config.yaml
d_shared_expert: 128
vocab_size: 8192
norm_eps: 1e-06
Below are experts of layer 6 (counted from 0) of a mixture-of-experts language model. Rows are named router (the router's row for the expert), gate (a neuron's input weights, with its number), up (a neuron's input weights, with its number) and show model dimensions 0-159. Each number is 500 + 40 x the weight over its row's rms, rounded and kept within 0 to 999. Numbers have three digits each.
After each expert's rows: a language model's description of what the expert responds to; "comes after" lists some tokens at least twice as common just before its tokens as in all text. This comes from a sample of Wikipedia text that the model never trained on. Tokens count by the router's weight.

# expert 37
router:468472471468495513470502575439489453443478464545476543465523418463494491537498406491526516555512578536567449465506486509463449488528527466486491439478492508517449571496463496568507497537529566487468531565498572490519565537503539508448503482586522531512551430500544493479468483527497502496570502490527439467416496534489488515463431531466442527477480538500503477510415476500550412543469465491486444526516459552610497414473553473510571499495519460526440572475476513486540520552498542
gate0:500511514473514512522461416505486432457496510554472553492501495504472453514503486583588533491525548467530485434457535521451456480420506483452464483571494504477563460487519514485445522533490477510510463616522429494518497553408404478431436502524487493484483484438518490545477514557496463493555493427488544453418467536525510464406552452484571505535505544549529500547495484483455478556572503428537504527525532459533527493557462492529533487509528508526528496475583424525515551500530469
up0:548457577540487472502515541532497475458478536515457571528486523519500532455537431520529455437502531465545476508492455485500502534479548483544548502489505454508516519587485497475534505448480508514457496553442466544462455542477436446489473506527447413582465501487461464518480526493525478468546476507500441420494501434512515499490530488448528529433464534545556506570550520527517440583597515540488547522524522421588536490496512426492504569476539420473496445564514471568518541507414456
What it handles: The word per in rates (per cent, per match, per year), the after prepositions, climate-table prefixes like prec-, and invisible coordinate characters.
comes after: " the", " /", "^", " a", " of", "E"

# expert 35
router:477475444521510498527510534552448434559490486491498517528550473493521498494540517510468520450446555557585507547555560485510514483508411557454572496417492512526443489539418468503518453543525525491496506560484381514523522476469490514509457479515541580514561527521520497570516425494555543531467502536456443528501521478472468600500513492530464493549483556565552445474434439482487496531447507498490498512475509514526512457510451574457419516450472455438443541485521482442547443453464505
gate1:527490507505576466449531447494579532491523457486478480457554507471488454571451460445520488517541493461439539392563485521445526508468563450467521522465570521490497517422527458583531475480508478426516504471490462477498542551455495518477490518422549513574463572511441497499554459539467499490529551452576411507576563511525476515496476579535478501500564570488558483490442495464411480536499489488580528494522523521486477456494532513417499492477473485454497500531476553461473509488461532
up1:580464537428546491483485537479427495512551514477510522497466538585505470446455521522535513512521510532495471565543447511575529564484520525503515470569394482462427448585496514525461514570510452543541468486431431484529499490518442549516522487464488546410498518496499550588490534537451492493507447516505561454497448496568534490520498476510562487537458448495515539509543485516502511517507516462444470374450425506507470479493504468479552588474556440492495557490524529473454486484469505
What it handles: Dashes, minus signs, decimal points, x marks and numbers filling cells of statistics tables, such as —, −6.4%, .256.
comes after: " |", ";", "|", " 0", " 1", " 3"

# expert 19
router:511454440495518442442498531510546529506478513449431520431456457468504495554495451469452546466495494476550470466555570492446516505518516422490469572453447529569478543434489563512500493563484494474517548488454560481496553467455511540455497504501518549499514475481515491549450490501520401519528482487532434459464467552484564558512439563502500519541478541515454518508467463503442465449500540484582424483515554496517507533452553462526417442494584516545513445469573507502539498574436552
gate1:506477526522508581492491493482528489537491571423539500452487473448513491458529458572535519487459434487386509454523545537521479501543567476512483613485568520477539503467519554453443498465512447501585489429571528459505499560441506463466504486549485520530540459470484535583444500485514459450513470541482539476544564495510491494520485519484411579497508551518443538516410478511565470528586482520507432478443424475515470483502465484498556469531555499445517462500481515486533494451475478
up1:493544461476500397506592487467558526455487476477588499485464536543508509467446504454546476444454427489573453548490471416521518506492553547474480505583467477507485537525515521585534527455461503465569468510515466479459553525537502446398558508472542476512522512478526454514534461533565444519544510498521515444482543516467423444534545526463500541518490540484466443465545463496550497461481559535549549474495437504511506455458415566459577497514553478505460463479473488502502481508575496
What it handles: Opening fragments of longer, often Latinate words after an article, like ph-, circ-, syn-, techn-, milit-, imp-asse, abs-ence.
comes after: " the", " a", " his", " The", "al", " an"

# expert 20
router:468495437511456447479455433489513486561503449450490565423468508526449453520494494480507471524558538478538468527571519559474471466542495430466499458452475546521475543449452542480509526481561595451545478568517541531425552471475521511471517464518449565508511469528464459458503551534531440428506542510517481513442448563513580472533500528538465445491453492465458494562453458477476433493528493549558450471555575538540527518428509460548534432506545465544506478491477471457539528557490489
gate3:450554490523484468454479451513500535520472491454549596493568539497465522540454527461578569517516452512541550504494452516476550517560401520503422461434516475517569440523475496501578521519491502489494509569501516476498483542506471541540540431424498500536464514489452480517462456506497383580518517564569428491529477497468473464471479477439524451482524516463520531486483474451514573477514546521467407501494442535514502446498446505448524545562574446502487516505523577522514495548479525
up3:493521462545450491482507479529479442443494564464455539481525421461515508503443514466501519487542479585510488505517495567489574518540500502512474518487455496505481464486439499505442476530587492500577492499456484498439534493545449490509492414466486559546510467456440515484466494547482461565528529567567454435540458522549474424426482523522536510546523537455502529542510470502547537499542559481460395534447427483461474458411479440462524563526503510513498511601526540574502498513574497
What it handles: Articles and possessive determiners starting a noun phrase, mostly the, also a, its, their, his, The, often after of, with, and.
comes after: " of", " and", " with", " as", ",", " to"

# expert 25
router:477476587438529562527577503449533511406420563620570479522515501484537486455451543564492560519533486530435504512441418527499529547499586496550537456506539499398558478545529509478506464480566456511512477489497467481490481532522478515499504550491525418491471499464483554495511433468407518519484504522524562500544553458491451439489486478520501542505578419520545547459518516503542497499465482482465515539470431480492509529530501525476525530529453541487482548497478483458475500513584512
gate0:520525528517469476529539494537574524493482481484491574522516489433483518440552536506498516533559562528430571454489490430536521508517488495586498520474455492557529459517556521495505546486499517593489495488442505553478570386464439467502465512552474489484494473503467519433481516457537487463475400482504511503541462495438479564575557467451476451539502531489477521489557477466498477421490526516507519482496457545543498524507476480470430522449621465545504444577521512545468412534538462
up0:497560515430488406539507513468536518464555447504472551506567490455461570515520556498498503464532562543488512528548521404517591456485510475475488527479525474528498566487475457498461543535529548554542533493429455496478433506594454509458438482505496505444535420445522455501441469492549478496514474458481418483513485524571575528491495512515484563493492501557474531429547501533553515513487539502533480487439432501503472418509543508532478471447509521557477433579505515518560436545509462
What it handles: First words of bullet-list items and table cells, like Islam, United, Progress, Universal, plus numbers and pipes in tables.
comes after: " |", "|", "-", " of", ")", " -"

# expert 48
router:610481508443417490520400498531462440572566500526512467565465458526508461477457506514528462488505489472524519578535469534507473515522470499458494527468530506519461443532503430569512507561422491492431540478530552532586483530436442462574525438506509486471497495573512485427492483502565415461508515498522538479446489497527507562531442569480509523488487553499445495563480482498445553472505443482567542506486555474489429487471489506521461480544539517487478561560467494500504488463537423
gate0:486509445489588549576474495517514495471497461478525463537478513512556468455514511471547449478564472485468450494521520497530543510577537536551498563485503559459536474556516488468561460482499444511504493512565470462536454475457477488451526426538448555543539598515448507487535502430517466504560514411553481473519548481516508530497459422540445501523527427482501481500502575499418567408513465478595495531505555525513466483537491396510471435503470505517472527473508503501508457418462541
up0:450523574469620492538494457492497549437553451484516488516500496538490474512496484467494581494448520526516486529621509503441493485513534558448531471530502441493524534532504498518507461564575473466492514530467514456527498573433406520488490544496436539517523560510439498534495484425519462522500523460492479507483547440556498483485495474536476526513505448467486433483482523536499536454441465451567501503458602494500502415537493508548464532429449483540511507576509425486500489403496567
What it handles: Paragraph and line breaks after a sentence-ending period or a colon, before section headings, list items or table rows.
comes after: ".", "=", "\"", ":", ")", " ="

# expert 46
router:477469493531497496599469440507445505452508535505540534418521582549529577493535491544451576455501495501433474446553534541498464506461540560498464493570436480453499484461474525488496466498496542529517453469535414494492519491502440546454545518517452444543498547441531482531414511492447508454547474471515462486480437569497471512465551466518444500479545503487392490518473480546589480578531553489468468481509500507566548489468524482547547492496540446568533537491543453524465528564518458
gate3:469466431465491534545523582558446512467453552441586418590518552486524487548471518476542577526481510486455500561524434401550505497530453499475514588442531472517514535490463501528489495471434456492529481496472516542516482519497524524494493467484546532524480534543486538482425470562573496499491504447527483543531569462457474516524450427529510516531456472498542472499553491513447537425474483540519476518460556554437464484469495516530435539553509531474501413412438510531449479487470516
up3:543505477505443445430492515542468542466499523545477494474504507528508530525487438502483546525480539489536500473493474510444355490532562478594541466544470494506560551458481546526507540501478499479547514512441489516594624536479478486490454512541391487584490497460501445474507526550457474485543485447405495471489454526493509489535520595480431486420534548531504537475501491440514521489494458530478503519517543492529478528518508500514534529530516471561501502489461398505461440499411515
What it handles: Nationality, ethnic and political adjectives and their suffixes, such as American, British, Republican, Slovak, Mexi-can, Finn-ish.
comes after: " the", " an", " a", " Syria", " and", "S"

# expert 38
router:508493510546587500510467472475452602453469484476494459479440531442542493459528519549518508527555528514419514502486468432527513497549497519579523556424486551497535486543476549455581543507504457447467526477501472497475521469493544552449458539523446391557518527453500490512482527561457539525482535517514467487566527496503495497493449410548503539518518456522470537457427559520399527535474527507510479475464499543456512537551470524507449436481542521484450421462518475527520480606541455
gate3:540543589476500547544442551441485427537441458473479570521527499556508509493468541452511547496508419513449523497528462462502480506573522500485521441532439499401431505469509556534565477481464421490503509505488566536525440464472471471545499476562473531503533508472488542493504527462465482512573482482489463461477476581493620529499570526528480592416478498496479501448489554540446471487451449575498530503474482518511518427483529538540453508460484542461463520520540536486524520462487567
up3:494450522525491430462545512491548475492574478503513503451459547455429481461530502545541521501521463489449521546511547514438481519465529459548502461497479509473485481467459483590476466588459503520530484517506592510482496498471500480502526474529420561539570546502554439494558521506453499506574472543544566493543541477439411521469528500464529535496561432502441458458530478467537508475482485479468565536520447421473516407501555491546574478476611526498499521451433464529568516475497529
What it handles: Capitalized first words of titles, institutions and offices, such as Hotel, National, Chief, Supreme, Royal, Governor, often in filmography or award tables.
comes after: " the", "|", " |", "-", ":", " \""

# expert 23
router:559500521568468497468439526446525523513558488514516503479476405450479472465491434513541428542534486520526426459504547537514543444478448447484515399466501502499468434549502538571522471543512470472449554560520518441524521463475550533432519497540492531480543462574497514512525579491482567537511507521502560502520529544494501534551462534433465444461466453458472438528527467523515459572433551518481508570475491451473570464523446498545562458440481459538491546539438505526492523442531495
gate2:543502454499527637466546540511499510489572476411452509495553451552531517466429517501490557486445461435448472518426515508468568527525373533520456490488480479462440525540504541504463496517535485544453502473487543517488545524557457539477489577509554494476522508515456522493520489539417439477493461526454475462501509497499563533524581528538508559445487538472504560475464482519535469521422474504461455451505569530444453508536572551464556483456455492494482465466514483516457436515517471
up2:480410497506480478450443433508518567478407534529500478537438597529446514531517506457513549463497480515491483531559519512474533543473522495509521579505598554479491526519498455533519493524498502494557539545448535518515516490451420559440550447501404541532398485475480504508434466459496475501502541455497453443483493502512453539523498485496516420605483522527557509506446513460492512544506451525526515495413548474512568462474525483533467451489461455508469587490505497462534551569469498
What it handles: Prepositions and subordinators starting a clause or phrase in narrative prose, such as During, After, According, On, and than in More than.
comes after: ".", ",", "\n\n", " and", " more", " but"

# expert 55
router:507462530491437485473447457457420469552567516493586549535536503516496547552460514474547431508539482427487437494589538511488515508563495538499497460536579536546527527517510521516478491561530556488538559547515588501491502482487456502460492448516490480526555549490492496424549533433523493512500546485506519539460484477483549502480457517465423386525478509452441413465594471504515540476467501537446520502475558450468521474517484492495523451494456432526530491531454538504435537514544412
gate1:503491493561536435539534505489529524518547518500402516383463499537502489529505542522531491538452439523533477520445459421510490566534561489519517488548496449469432475485491496535469465496559491464423437462579491561502434470453444500483517503544493536537528509485547427487553529524408445531421583540534503479493470595509484510522488501495491569478517511529483487538530560543537543490524504498473571490503468552466464509454504575512507451422476427518491467537525419489543523535520513
up1:546543508510538530516471585464573467485450539444508548523512461552559503525526480504526485462473477451540496487464516443473487456451407526491553472527492498512494449531446535476420468498570470459425577515514484508446470519463489542530452532457446530507494478516508440503469531537525481520467497492450426494400509520495495485451466520531514550516503426545580476478545551579484477466575528543468514541548498534567483474525540578622465483418523445503483526493539520522496481568472517
What it handles: Prepositions such as with, of, by, for, among, without, despite, especially of in one of and all of.
comes after: " one", ",", "ed", " along", " due", " part"

# expert 13
router:479483587426518587513544563461500507442459521591584544536513524480550478450488541550494532499483502517424511482443469553531565519466597506581533450551566481428483505533518467521517483485558472513460425477498441477552506516536495509500543545502493443521425532495499557543506477479440538505435479521498557512521536443452486442471514456490522526504554454524499557412523537485521531506453486438461529540464473470474477518513426485458529530544479577461519541513449457462484503501548506
gate1:583592382404532481525558501545466467428466491493456526452431512507531513559550518530455445506425526478586536452500474485562529483479515513514456587434500465600475488533487529484489544440468461425574521486548433489489481526484477491477470509473554496559538525517454508470493464548549466459493504509521525485493510470521524556470528432556465484495452553472554507515472511472473499518513467479500545505493517474537449499454500482546543519554463416441521496451522563499436518530528484
up1:486431486525489504514417539418513552543570454478495516507524523464540550480539466546457556467577524463432518500520506535491439530421421549540507449510552522509582511498492493481506525516550543484482497492475487508467458483428522543551441454547540516502472468584560502543502524515450480561540466523468467449386577498458468498475522505503526499569470497506499497505601530517528467483482487427562514514560578487532507591488484503513519434422483515508528437447493469483519502470478463
What it handles: Sentence-ending periods before a new sentence or heading, currency signs before amounts ($260 million, £), table dashes, via.
comes after: "-", "s", " on", ")", " 3", "\""

# expert 45
router:494535467513441497453472531445512519558512462404497493432497483501488447454486452516499515476517471477538493467596536546475511477488530505523465465524433515513476536455456548526486515449485509452535475534529550506529463489515538540481539452460477511535525469499499488447531559571541406495552580539440525501483477538508575538517501463493516495468505505469507403528486450542522460411425458553436475461523529503525577524495598493533566505504555477599474456547443470451542566509454551
gate0:487495526534469444528489507541457494492507477465484475481520480407440418561508561476491542516504551509580598484413526466542552509523487506555486544485468553504492526488513546432508429504526452499446546518578528523490574473475540473541513431589419423450537477457503475582465517490431444567509541439553523433559460528558526460545451509475502438515529414474509530517509511552473484532504522481528467468472495517482471518569500481456475464527502505526492512508520464462503501464522575
up0:557535570478488434545490461454443457499555453518461488466503500498388515457437581464482517561526526524566529515455483579532561491457505457463484464530449493500456509503498541430486493518510528525457459518530519548513516542543523488513494494516441458482480475482504433526505566521489527510474539486495497440550453433469557459555486522506455467542554470458521549532556474512535625585526473417517475435485455563507503458542502510541477468503480440514542544479513421530468477530587512
What it handles: Demonstratives, quantifiers and relative pronouns like that, this, which, each, every, same, often in time phrases such as that year.
comes after: " the", ",", " of", ".", " in", " that"